Weights of a small mixture-of-experts language model, trained from scratch on English Wikipedia.
Size: 11 layers, width 256, vocabulary 8192, 28.9M parameters.
Experts: 40 experts in each of 10 layers, 96 squared ReLU neurons an expert, 6 picks a token, a shared expert of 192 neurons.
Training: 1085M tokens, 7438 steps.
Below are experts of layer 2 (counted from 0) of a mixture-of-experts language model. Rows are named router (the router's row for the expert), up (a neuron's input weights, with its number), down (a neuron's output weights, with its number) and show model dimensions 0-255. Each number is 128 + 24 x the weight over its row's rms, rounded and kept within 0 to 255.
Before each expert's rows: "comes before" lists some tokens at least twice as common just after its tokens as in all text; "gets" lists some tokens that make up at least twice as much of what it gets as of all text. This comes from a sample of Wikipedia text that the model never trained on. Tokens count by the router's weight.

# expert 4
comes before: " | ", "–", ".", " |", ")", ", "
gets: "1", "2", "3", "4", "0", "6"
router [149  89 122 111 122 152 123 133 144 129 127 132 137 119 131 135 139 123 135 144 101 120 150 153 131 114 144 120 112  87 133 119  75 122 111 147 126 139  86 114 152  99 114 156 139 161 151  95 130 173 135 132 147 108 124 113 122 123 112 107 119 112 112 133 127  96  96 153 136 140 147  87 126 126 158 122 127 112 153 132 115 137 150  95 150 155 111 118 139 129 109 113 142 129 162 122 146 119 170 112 154 152 177 104 195 124 129 160 153 130  98 119 131 151 143 101 107 174  83 147 147 100 160 114 140 144 128 135 170 141 148 134 138 126 121 144 130 140 142 114 132 121 146 132 104  98 125  86 105 151 142 146 124 151  90 116 124 140 152 128 105 166  94 106  82  97  98 120 163 130 105 100  94 100  55 100 107  83 125  78 141 107 119 103 202  96 155 150  80 143 183 136  95 173 121 101 159 145 138 159 152 140  84 126 145 119 144 152 143 146 124 143 134 132 132 105 121 108 165  96 116 129 103 170 177 104 106 145 107 158 122 137  90  98 166 159 116  97 107 111 141 122 116 145 116 109 157 127 102 113 161 191 173 151 115 134]
up17 [ 71  96 140 128 115  96 125 126 170  92 131 130 118 138  75 135 127 122 144 142 117  70 109 156 134 184 127 158 146 104  97 103  88 123 148 117 106 159 179  98 122 128 118 131 136 109 119  78 117 105 151 128 146 131 149 112 134 137 124 170 134 124 156 116 169 120 126 134 172 104 109  69  97 128 116 123 141  87 133 103 155 108 162 118  81 137 153 171 106 116 130 110 153 181 149 109 133 114 159 108 137  57 118  99 116 151 156 126 163 130 122 122 146 125 146 161 137 117 107 137 109 153 139 125 123 143 126 135 139 144 123 150 159 150 141 107 121 128  91 122 182 148 109 144 135 100 135 117  87 119 118 112 136 160 144 150  96 149 127  97 128 147 193 119 100 169  94  98 176 130 150 117  54 131 119 146 126 116 158 119 134 131 121 126 159 131 104 172 107 123 144 143  99 170 151  86 134 139 125 151 157 120 102 120 122 143 114 107 130 109 133 119 140 151 145  96 114 180 114 104  70 142 153 108 134 124 153 150 128 119 124 138 137 102 158 114 174 159 117 171 112 130 109 111  87 127 137 136 147 131 140 121 123 112 130 125]
down17 [112  95 106 128 116 107 195 141 136 161 103 124 115 166 150 105 136 166 121 154 123 124 139 142 157 109 138  80 161 124 149 103 128 181 165 121 151 133 141 104 131 150 125 105  97 156 118  89 127  99 136 122 145 162 138 144 155 119 140  84 135 134 118 103  99 146 115 125 122 145 154 101 129 140  82 147  83 129 111 132 150 134 127 126 132 109 129 120 151 125 145  95  73 152 135 136 125 114 121 122 147 148  60 142 158 104 112 118 109 116 135 146 129 123 125 154 141 162 118 148 141  92 150 170 121 110 136 124 146 140 121 102 128 117 167 108 113 136 111 143 128 132 178 106 105 126 104 174 123 122 153 131 108 160 126 111 102 116  79 125 145 128 138  90 204 135 139 111 124 150 133 146  91  80 152 146 124 137 208  99 124 132 129 157 143 123 144 139 125 152 138 133 101 148 131 135 119 141 119 104 142 130 119 145 127 152 137 163 126 143 123 134 148 135 119 146  91 119 117 139 144 126 120 132 137 130  70 170 117 145 107 125 133  91 160 128 102 170 145 176 169  88 173 146 114 175 163 196  82 134 160 109 168 158 104 104]

# expert 28
comes before: "1", "2", "0", "3", "6", "4"
gets: " | ", ", ", "1", " ", "; ", " in "
router [115 158 115 119 108 103 170 112 166 113 150 161 133 145 102 152 168 165 140 170 135 106 118 135 147 157 160 116 122  94 130 143 150 121 141 139 119 156 160 140 137 116 155 112  73 145  77 130  81 105 125 105  87 144 110  99 148 127 148  92 163 127 152 136 148  91  69 143 126 114 115 116  96 119 134 105 136 113 151 140  90 123  86 124 148  62 146 124 118 151 130 102 114 167 103  94 108 117 124 143 125 127 138 119 117 184 113 117  96 124 171 130 144  95 101 166 108 173 102 112 131 132  83 117  84 158 111 130 110 121 166 149 140 117 108 155 138 163  88  97 117 100 150 130 131 145 130 138 100 145 110 157 131 160 110 146 143 139 143  88 201 132  76 142 109 140 126 139 131 157 125 124  95 131 141 140  79 127  89 152 168 125 157 150 172 138  78 101 120 101 129 148 113 157  88 129 123 138 112 103 171 123 110 154 128 142 117  92 106 112 141 137 115 116 152 140 102 108 112 118 151 122 132 139 144 152  98 128 133 174 125  96 150 103 125  89 118 118 106 101 114 140 139 138 124 110 143  93 136  97 126 130 138 170 132 123]
up0 [ 92 100 109 109 104 122 117 134 165 119 133 159 118 153 105 161 113 137  63 145 127 143 138 121 146  90 140 145 116 123 134 139 169 148 144  73 127  98 145 127 116 117 111 142  99 126 109 160 137 111 135 122 121 110 119 139 126  91  98 133 140 119 148 126 117 127 102 125 157 114 101  92 111 118 164 148 120 187  89 153 125  99 141 126 143  97 127 110 114 153 118  96  95 160 103 150 143 159 137 157  92 109 106 142 112 161 187 120 120 197 125 131 160 149 110 119 132 150 136 116  97 139 102 182 140 122  86 140 116  88 124 160 128 100 129 163 126 151  95 117 142 140 114 163 185 127 110 150 122 112 105 147 159 153 103 181 150 132 115 121 142 126 105 175 151 145 143 121 124 108 150 105 140 152 131 155 131  45 117 134 110 125 121  99 137  84 105 130 113 115 124 140 124 135 146 146 112 143 120 153 123 113  91 173 134 114  89 156 150 127 104 107 161 160 119 146 152 129 130 171 119 130 120 122 108 175  98 143 119 135 115 104 148  95 144 132  87  83 144 120 126 115 124 104 171 126  78 134 127 150 121 104 135 132 158  57]
down0 [128 160 142 155 149 143  80 161 142 145 101 160  97 154 114 106 135 122 142 135 124 101 107 123 110  73 135 120 128 114 150 123 138 139 120 141 126 175 115  93 137 127  83 129 110 140 145 127 140 135 124 126 126 147 145 164  96 135 110 196 125 129 114 125 141 122 167 109 136 110 157 130 144 151 157 173 158 122 103 107 114 128 101 110 125 159 152  97 170 139 190 141 126  93 146 161 135 132 153 184 154 145 169 100 123 104 131 134 128 133 111  84 149 192 101 122 157 102 151 129 121 144 155 110 100 115 123  89 135 122 131 149 134 113 120 120 151 163 163 118 116 124 141 118  97 161 180 128  99  73 137 147 109 130 121  98 145 135 145 137 110 147  91 116 166  95 134 110 131 147 126 119 109 177 122 163  97 165 112 132 121 110 136 105 157 150 146 157 148 141 139  97 133 147 156 149 143 144 117 104 120 125 124 134 118 101 136  99 123 107  86 146 152 121 109 168 112 102 126 181 125 128 176 148 123 129 164 149 150 143 112 111 117 151 125 152 122 153 114  71 126 144  92 130 113 103 147 105  95 125 180 151 157 112  54  84]

# expert 19
comes before: " | ", ".", " |", "0", "; ", "–"
gets: " | ", "0", "4", "3", "5", "6"
router [178 128 103 119 141 144 130  99 140 138 129 134 162 126  78 168 139 151 168 131 143 114 130 142  79 159 138  95 114 161 138 100  84 164 101 144 160 129 141 184 105 126 131 155 117 130 164 105 108 101 151  95 138 116 116  92 150  83 126 123 104 178 135 133 133 110 145 143 132 119 125 115 153 172 142 105 129 113 150 120 116 151 166 128 110 129 130 145 155 110 144 138 122 110 124 154 174 138 126 112 139 146 177 123 135 183 137 109 122 111 102 136 161 113 125 111 127 187 113 115 134 128 128 184 115 136 109 152 149 150 117 128 109 151 124 153 117 124 137 134  59 141 106 102  96 130 112 158 110 125 108 144 154 197 133 106 138 111 124  99 144 106 101 136 124 129  93 133 143 146 122 145 111  93 125 115 118 111 150 132 122 124 112 115 133 107  87 114  97 119 160 124 101  96  78  85 131 129 117 112 147 124  78 102 129 125 119  91 132 124 101 127 127 128 101 144 132 143 147  84 121 155 135 121 148 101 170 151 138  86  87 140  67 137 145 150 116 134 123 156 160 138 155 128 167 145 165  79 117 105  91 173 180 168 138 126]
up19 [115 148 166 118 144 123 146 103 138  94 146 135 120 111 116 163 111 107 152 127 109 106 167 135 132 123 116  95 158 110 140  59 112 143 108 115 117 132 154 102 151 140 162 156 151 117 157 129 119 116 136  86 143 115  88 112 124 127 111 148 138  90 140 152 143  97 154 122 107 161 126 149 118 139 182 124 111 129  89 121 138  88 119 135  87 143 108 114  96 133 170 133 140 139  94 129 143 144 162 135 147 154 123 173  59  99  78 126 150 105 159 137 164 123 127 100 150 142 157 121 117 190 125 176 127 153  97  96 124 138 136 168 130 156 116 121 158 134 163 123 119 168 155  82 125 117 129 167 110 114 125 135 154 161 144 125 121 186  86 157 159  56  75 146 122 148 117  91 104 141  96 111 171 138 153 135 125 115 130 132 144  85 163 116 152 132  91 149 149 140 144 129 114 143 119 138 125 109 116 116 153  48 124 108 124 165 134  94 129 134 145 136 143 145 122 146 151 112 139 130 132 144 131 148 137 139 141 142 110 159 103 106 150 138 118 117 139 134 139 169 115 138  55 132 131 123 120 134 160 151 119 108 128 132 105 126]
down19 [123 124 129 134 100 150 150  98 123 114 130 151 102  97 132 124 173 111 120 122 139 142 136 124 141 130 126 135 100 173 129 146 131 119  85 115  95 132 145 140 135 131 126 154 167 111 147 152 124 114 101 178 145 107 104 139 137  95 164 176 153  95  88 116 129 185 165 137 119 114 176 107 157 137 129 149 159 140  96 118 104  75  77 121  94  96 136 105  83 123 117 137 136 124 123 109 113  97  69 108 142 111 100 136 122  73 109 132 119 117 105 137 154 136 139 111 104  99 133 122 183 111 166 134 122 124  80 116 126 143 161 158 126 163 107 115 136 166 165 121 125 111 153 126 197 136 128 176 105  92 113 167 102 117 139 106 133 127 147 178 107 151 123 141 145 145 143 131 160 149 122 140 123 107 114 110 103 128 154 133 166  88 138 153 128 115 141 127 119 179 129 121 151 175 102 139 114 124 111 111 127 154 150 101 128 148 167 169 107 134 140  99 116 173 156 123  78 162 139 123 130  95 133 167 121  98 190 128 155 116 151 116 134 122 129 115 110 113 146 157  95 107 178 136 142 115 133 139 101 166 137 130 114 139 132 140]

# expert 29
comes before: "\n\n", "1", "2", " The", "\n", "0"
gets: ".", " | ", "\n", " ", "\n\n", " ("
router [126 184 118 129 211 127 137  66 134 147 149 117  93  89 154 164 161 117 132 117 139 113 138 130 142 169  99 125 131 148 112 164 168 151 133 101 116 140 127 109 165  71 123 184 101 159 131 136 140 181  91  90  81 145 117 127 115 105 150 109 121 150 120 142 130 100 105 126 116 117 110 100 161 120 103 121  94 121 120 163 103 111 126 103 139 127 126 112 144 142  86 129 140 151 119  85 115 142 116 116  98 139 120 125  94 115 148  96  98  87 111 157 109 142 146 136 208 159 143 124 133 117 109 148 156 101 115 122 118 106 111 131 127 143 107  90 147 121 104 113 131 106 134 109 118 123 187 135 121 152 144 127  85 109 113 159 149 107 143 139 105 103 132 132 178 154 101 124 120 129 140 118 147 126 114 107 146 151 132 158 131 140 164 118 109  96 132 120 156 153 137  91 140 112 124 146 135 133 109 122 121  76 149 132 123 121 147  96 164 158 103 148 151  67 155 146 167  91 150 124 113  98  96 114 142 109 132 109 135 113 137 130 140 133  95  93  90 118 140 127 110 116  89 125 142 156 145  89 109 155  91 154  93 140 101 148]
up2 [141 157 154 115 108 112 123 177 152  96 161 148  77 134 149 169 126 108 123 127 139 151 131 121  73 134 104 128 121 117 140  99 147 139 100 136  95 168 119 102 132 103 198 184  99 139  99 127 145  78 102 134 125 146 163 126 131 120 135 109 116 106 152 149 126 114 107 126 111 123 162 128 119 173 104 121 151  83 137 132 122  88 174  93 133 115 147  82 128 105 121  78 165 121 128 134 134 144  61 112 141 116 156 145 128 125 149 140  89 143 111  96 132 114 131 171 127 160 171  98 111 115  90 133 149 152 117 145 147 144 123 153 109 103 116 126 139 133 117 138 152 118 155 144 113 108 156 171 108 121 133 155  91 144 145 107 102 123  72 120 185 152 158 128 114 121 156 111 149 103 145 131 132 171 143 104 133 121 126 140 133 128 150 116 139 136 116 118 154 114  84 105 142 132  87 116 131 128 136  99 137 140 134 139 164 139 105 118 113 105 142  85 113  80 134 164 127 131  91 153  77  82 115 133 153 109 129 140 160 130 161  83 123 116 126 120  93 120 120 177 105  94 145 145 130 149 130  76 126 128 117 107 120 159  96  89]
down2 [131 147 143 123 175 108 121 124 106 136 117 122 114 122 106 137 117 156 123 154 112 149 131 149 111 109 125 134 118 126  91 127 139 129 119 141 139 123 101 105  99 160  92 132 172 190 132 100 112 133 130 165  96 172 144 134  94 112 155 124  89 127 136  78 139  97 121 147 156 207 200 127 119 138 121 124 110 163 144 111 116 130 123 105 158 173 108 102 128 145 108 154 134 177 132  93 157 149 141 132 140 147  86 119 157 136 121  99  87 122 125 127  75 143 106 161 138 149 111 131 125 105 113 152 141 128 134 106 109 112 155 103 158 136 128 140 133 115 133 102 140 125  96 138 129 123  91 131 154  90 114 117 114 137 109 105 125 102 126  82 143 160 122 124 117 156  93 135 138 151 161 116  55 136 163 155 123 150 158 135 119 133 191 159  86  99 113 111 111 136 164 157 108 123 109 110 109 169 158 134 152  94 148 123 138 144 141 156 139 152 149 162  70 136 119  85 123  73 149 105 130 131 121 164 130 136 142 123 152 116 139 124 112 124 129 118 121 102 151 160 118 194 125 168 143  93 132 151 132 124  92 132 118 140 130  79]